config = dict(
    experts_per_token=2,
    hidden_act='swiglu',
    router_score='sigmoid',
    norm='rmsnorm',
    norm_eps=1e-05,
    batch_tokens=[32768, 65536, 98304],
    max_seq_len=2048,
    train_tokens=415700000,
)
Below are experts of layer 2 (counted from 0) of a mixture-of-experts language model. Rows are named router (the router's row for the expert), gate (a neuron's input weights, with its number), up (a neuron's input weights, with its number) and show model dimensions 0-191. Each number is 128 + 32 x the weight over its row's rms, rounded and kept within 0 to 255. Numbers have three digits each.
After each expert's rows: "gets" lists some tokens that make up at least twice as much of what it gets as of all text. This comes from a sample of Wikipedia text that the model never trained on. Tokens count by the router's weight.

# expert 27
router:101075137170126092113160086141089147170084094097189127169104141174090160132132156138128117101158150159102132107141130101138108171101101170126192130135131091132175151109106128154104086179152129135160130157117123141126163163110060102128086144153154148135111165110095096116121134073156136094151088087138043160115172162151153129166094134125103097149117146172126150138131134134187202126158101145174168108119147112150142090121182085183122107156111130178112130120135116148087077112180127184161150221094101136095128142180143209097120160074131116086183068121183108095143081213086131125
gate36:128117079118108083171155105112142126158085192157127152079078124159120080138068117186142093117096130126126104164104084142090148142158106155144163185144123147084125085136165134144125124126159104117115155130160141107204107171158139071088094080111157140096140132154141138172113150093112140156120088145132168149114113122182156186093146130152141146122087078173207078116101115090126173075135113153148133088139205056161122095115114092132109106140068165120203144132133117146134122090173129124148108117146180111070165096124047168142154177108116120138113144093151068157058162133113201162
up36:117174190142071119099117172103123135135159112148140121141138076048207150164117150116201120129159135102124122121102149141138073129112139126199180069171084138095100118127113161172123084141184096095139119122108148087163127060144087131101181163146093072147147166104203086139173081163201149121136080097129099094154080145139135122092147141124131113110135104142111148057070121135132120131099148176100104168097132132148176135128104166134167152092063123159112147102122133113116184091145121149143211203074124132128103120161094138135173129151173144109166105111090152147092178143127131138
gate37:135111142184101177097135089114169095175140180157158063094127121185114156090097142190134106104181156078116134135113133067103184165088109160130126085129142137096117124132121124124088075076127142079166139106124160139131140133135133137087130105117118145140153157119096081161097144132173158119140144150094095120173183143200129183174104131110117103126108082148131111114142144199179155121065065172129118123116100146153160147127144166201153140155092154179152130102079132180089158127194121083120109162103195090088151170163101178111150107062140070123111165159086075112093173089133124130
up37:165108058122132087145151147167163155076120089138202132131158153128146203055142116075104156126150085182175085150134150119113108112085134155128078154153149175174080103131112106136102176132140113183083109132110120115143099135132121162174146128124130109142145163129187141114143142113140041153115119131153139211130099179116071176102147130151113143113146130137186156087113130099098131134153184072166181123157149107112133142199177103090109150081145148086132119082098091097114132189140145143165145159142099119084115062105143115096132190171080194120127120167142118105087115069122092167
gets: "\"", "'", "°", "′", "N ", "("

# expert 13
router:192142122098103135112156098136104155148040130103131036167119163142144112074105164117112117139182142104103141096111130062168075124160154140110171168126123094110120110090158139089134133157116153158118189162129197172104114166138128065121118116112106087083079150072136104185118111081082164126113107122093082140089120111080174130190119141153139106150129096091118166118116113040166149143160105147144151118082107083175131131139141093147134142123133082091143138108149051114148127133168108169139086126138061085092104188149122183180107096103077128078126111099134132120165136177079164154
gate0:181154152118130122093177125132128142122091133145135138155145082159162165123060143184096126190127129131075142193168124092190114091130142140104131109108205132138116099141186128126090137158129062136096124100100147151165109102111150116173174124114173154113183112114197063157077099183108131141069143168174122124131189098133127095213147129133151109165143108124164159151166114110164089090099081146176129064101105100106134064157134122154130151101133099109113124156171175135161164122093129076095144130124101098070094145107136144108126170071084166153174076086145190137089146147112136080
up0:174124120148072163101136085153106146117126153156117049167090070147158133153191108105126121108051121114162163105152094158163053133156128230088149100122110127088113125098113127115125126161142084158130104145107088143167047124126113131162123206086121082170135120115134115171112076129165174151072155075168099101179152122115186079152119148130157179095101156127106134162105143119121140139143162129155149090097154126153126134164150128113109131103122105118123141129120170149199124204086107124133081149116128142158183073168149119174123169132140113199068073101156186113132109155140156158
gate1:108115200163133074089125109125118109110146107099096178102095136188183088123156093083144169119135103150143135135112123132128076106119128193152141137074123142176138171121151173142084118134156140102148046155123141188078073105154090139105121152061181100120085183102128116188160149142130155129140190156091097139092081164095159085100128159144149174094089119129139145122129116139123082143107163157092133106159128101162122151147076066140157148180158102077197177173119095135164077192128161102173126097148152161109166095109169118120114069093108117152120103149116141168154168176104076166
up1:150119158114177095136094148128153112145182093164188066197110159090077123194112085088130094143068149143138129154076153097134133159119130170100123172169162115097159136200161140193184085136126154163112141148127170105165129175131157113095126077152112119122159112082122175164157190138155129113152115166076152204148104124151189148127097117139076111167185073113110156122108127180148101116144167134150078137148121119106068122107116139163107111139122191141082161174159142168151110090162102114133193141120112133152129148162058134111098120091117142179170105064099119124090147100121134074
gets: "at ", "/", "of ", "/ ", "and ", "m "

# expert 12
router:149073125156141109121153146146108180141075101135096149157092112163183130090074172076104148126226130097091090120156112006143121112129112159130105163154096130135106101092095132144086155221124183094101130126064090145101116061105114097121095100140122064115089145105106101102162080100127061087099065124118163123086136165172152148107132134175158135102124123140115183113142174094162145169128086151142181162101060136202089085109137150182170132139096141097128127167100129108117127093110125153133091118119124112148095144130117162127115114105117144174128117149094094106134156141086159162
gate0:127173120117070135123187106114115160138078099128146150150110140126110165156139169163218101135122155118097079150156144088143188191096082132137146112129120140089126118138198138139136136137134055152170097085118152100144105124140104145145160089082063131071153142130161146094177124106156132135151079123125125142156085131135141123128137105147148050165079131154175120147150135108139148070052143086190162092139097135149150129043125140095137161151114177087103178143180100165073105163141172103175164137151165165102110119122140069078188086098154090109151151141209143109096168128137137161
up0:140138141123149129105172099107158173053075098145171054114077160121158139151118171151157121149147182103109175159103160076098185125133102112097097109099092101132108064138101156155128150175137104095153108096083126101098136082136090152149198099135095092169144141092156147166156149099061128106108109125126141129100158152144112159169136175198093135110134115122154099113117121049101125133106127074156162090085081087193158155132111147096145116106097132107084086146134099123144164147188123173151120123110137110170068107123103169135081095078117036095112158077116180141089158154081134160
gate1:145112210121085160073124103152094126146183137074099121181101130107149155046139176128124164110096189135129106129136112086221147148124083129117136083152155160090169127127091159176119117144155160133135078145131119174110142101159106098051113080141100126178116157094123140075094094158177134100164160147121108094107130101125111116086125048150157105107090115101108121116116164137145144127141129137166149134164179114116151158154139139125095109130160147085055168141128114096151138137143138197061146137162136124153191125146097191136132069163114109071091181132174091057161146087178111155
up1:085165067111091112148166106091115113149204136128128222129134163132134125099159122130107078155110167116109145136127147173084150134140085127154131052153117142115158108132078116161174099094145075102161131134155153130137187172135091193103134119105127079079125186115089095144150162075118108152131130090156112140132114150032151123101096091154161125087143121051141132072109161147159117097143148133163166106112124150163091094121098109142179215110165076047124116142198073131141112173159154120167115141110162138121124134152172089160150140138181123118056148135152132171136140119113077121
gets: "F", "f", "m", "L", "M", "W"

# expert 17
router:123095164154131096084133112153086185155071130100131179142106126136127094139102174102058120156151122089118122110168160076115152164133117115148173126144095124119116143103102118100105143178163174188120144122157114088074185148149123133155102161085125114108123113065099118151092129122118132077050152130114151118091197147136129104117121143164144056174204115127150143107095191049121188165129146155104127110112119086154094166180152153179101148135118103128235127165090196123096119111118111173147090165142089087156145154135135080208144104116145173124162109108098113092142088118118144166
gate0:121136186100105138128113078131136159097157143099102102125174113109135129096172151111169097110139143090126096104125160118111118090056138187153088105166134107145147157088122155118138143122104121140114163139130111120173118144135157084137089108088066086159096095198132122120122095100091138148082149147145129143102143137140134089083099193147099130164186119098153185138186126144122139135158177188128119116128108076147155108185089117080154112114149074160147078127081159144132168090067191087078165061142135073161098075120170108161181068136076105193089102128150146087097098053180139168
up0:109144180102083146154165126158102127146137105143169069077156087112106140114159103098122144101103194068083157075185099092108142155135100138129127080138068114111104167145077116116128115087113090110161193145123115127085196145160080154136112096175078177150186153080080155122159089170129126114126190085153102109159101125138108115116115089146073125180121099086117086135075155082153102161072090143120090063159129121149086108153098094100140097107167102136121133117093128125156080105132133175203141125183194167120117151150132092146202116144143110113101071143126190120129114144119088148
gate1:166104138151155159174119131111045206092115111129099090162180163171143128135106166096161154117160132141120123082140080169118117134141081112103152095066062112130089080085139127097131107082142102104167150087133159149090158103156091170107210109186111151131128073083133162106102112059138135132138144098147123162125153140175146153139073139136095090168094152140082092119130194109133107079110083131170121125093124100148099108117131129175156110129104124139146073139103124097122113086094112182185088150139148078114080061150114105136143145139124098084129119127120115162095207204044121119
up1:128148082084074118196139116063187153098106117116155128140123183169144137103057131161104101139051157092132138181154108133159160115147169169116087135155128152142115132156139091151082167073122105133144118155145073036121060155077140093151091121092145068122112061083150144169184128161101113192128081154140165122124138113132134121114129106127150144116164123122171125066132086063150126184164144144180108117148115075127169174164156142134133067079122144108134151150109156122090193131128145132077073132118168046135134121097115077083095112152113126113152107130124169127111135094139116090
gets: "t", "h", "z", "th", "r", "j"

# expert 18
router:111123134110093106135149099158128148156125136105155099161132166155113129132106193118111078147157138120122080135113094132178146217113155176107175118142056117129137126128172091107142100149148151124106097121129130155030082148138117139131132176151149123152105163078118116110115180038121147079081131149087069150065132205158150105097093151157187151114172097225126161110095100071165144149122071123112118103091093124157133151106164056168096162149123083107110121144114109165110112130134167196118150171116099141138108157136172110134071097125153154144133052157159123099105136121159172165
gate0:142191147134145089113125118158133109087112117084155125145111115102110120191098131090105133148097155089156128132077137179113200176094130115154113155113133137114191126130129151102068133126196156193091087094143131112145097155131128133100156088154129130113134173169093130101138167096174082120157117073161117118090128114152115116119059196087135097115093143147093099204191159095129096179149168084126058104140164159139093114119102152101138110157133174130176149140084172183059141113170133145093054134127138113103164081163184115203067172157123174136149127118122112146101142123159182095
up0:137070077118119109158107132160141169156118070075127108108134144124131142126163155140104162084206159128047153137173161080117118124113130149076090140110139125154131130162111121124143113141119099065116088088173171118114135075094133183165155140071190200127104127095166144183155072147140135155097108098077159106158175112118135117205143107127097060145135170140186085121070129129135156121109097164172180091143175085115110167109161171188070139127130142105191073085186101113178104167130135125113119097150126150118150140059141127103148087152136126105115100139141152173172095101133132152
gate1:169093088112127089119124090110089106135109136158093141110173097177176139079072161141084109146190112104121141169170024100116147142112180187137138132146158086137120120211120099123114124145090132126078107107142119134086103095106158118135130163106173174145063122097086170099149087115188104169134127088128125130133125150136140124092109122135147166090115100080163086182132126143145104147131111145124166180155111163137110131112143127080169154176130154108070138108136073150159041064086042116108097084108144147166104083184120147126098145187213125120149144124112134099128134156156172152
up1:143075065096110127094097085104110131124144160145135156090149172117116115088153132108074211117106148098148142132123106095103177143146170176081227174171132100130083167137146121101188135168090114145119104089113058145100132113113160098114112204098087107165103072120149159144146149095082064077146184179163140127142117155069114091134097113174101076093190141137119132115105118120132124099152122117095140136141070161119149139137085159139139132118114173069108130097094108107102079098153134143068089173159124123111223142140100065123131103111145168168107151149152165111087137110128099096
gets: ".", "1", "2", "3", "0", "4"

# expert 20
router:115130112148140112113166117115097185166124101094162153136119165138104145111097115111115126139153116168093122174188083093149157141088097163166144172157124127092144121148124154129178077112167107208098170124097163134148089160125097130144081164056215171177073136086121099174144177118103069116105067162142116140103132139180197090102110166127139148141182109087071132131109110183173146186133131117174118109132084079162086095143130136108077141170113168095125100128090085138125110122119201165070137149155110078160089174140121165158144134072168129150122118119213119099117126100118120149
gate0:124129180174151097178196085136144064078116099116136125156112192104120135079133121129130108138158085154137092123172141103113132097199117113193109143095179166126124096166077188157123137100123128131146075134114114122126168124046087168123103148135117108128124106068082145112189186133096118117103183111183094121137083103120103132087147112159141096106167148141136089147059162147171190136168199171130098151097072066112100149169151112148120134134097147135106118138122114158040138110151139092131106118106072116112088164075106160132149137149120147159178133171077076131060116115149121116
up0:101148132147201112116177101136043158138138141126121131102175153163090186129172053154180180105090141123139174094165124093127134103135120127091145141114209159130149135181149098091121097153113092196119068130092135132121123162126074107098163093140171158092112132171097172153162085134120147105062131094132120139104077108153074119119130135106146160161226130127161118143121121121087158081114148110160053121139158129109151146136080156139135140146110085096164140079115112106143142191151055102153155128136135105162097121131176144160061147110223113146142130160127106137084128136075124173
gate1:186062137132093140171125163138220108136144200104105141099097126098078109153085063166169146116107115104085116106084143127168161159145130111165148121088068129103134075139130126125105078114141169147112111128136138128111134171047091107075118136088155131080069189149169133106122151115191108113137101104097125144163110145052153116135108170134138140072125122130123170166151176087143135118152122226119131171110133102161102116163089158105141155089148127153158109116106136117193159082146119126172155159153152117121095133116121122098187133170166078147139170118135133084137042090074178133
up1:138144153111154151094126123100149093128101098148125150039071105123078113142147133157114136106139149112149104180138115108104187123096134155156118176132135153116133137154114105142122169116104134137123119108227103067147092229102144198155155153109198077146128118154149138139190087121105134109096071055141201112108164117119152111143147099151115163117126159128089102113068140133100143159131107152102133128194200091151126138142191178132100111127143079091075156138109138167101093138113097065126170091201171078092104138095151089169151112072131090158114128063118142153141144126127141100
gets: "-", "un", "ti", "ic", "é", "'"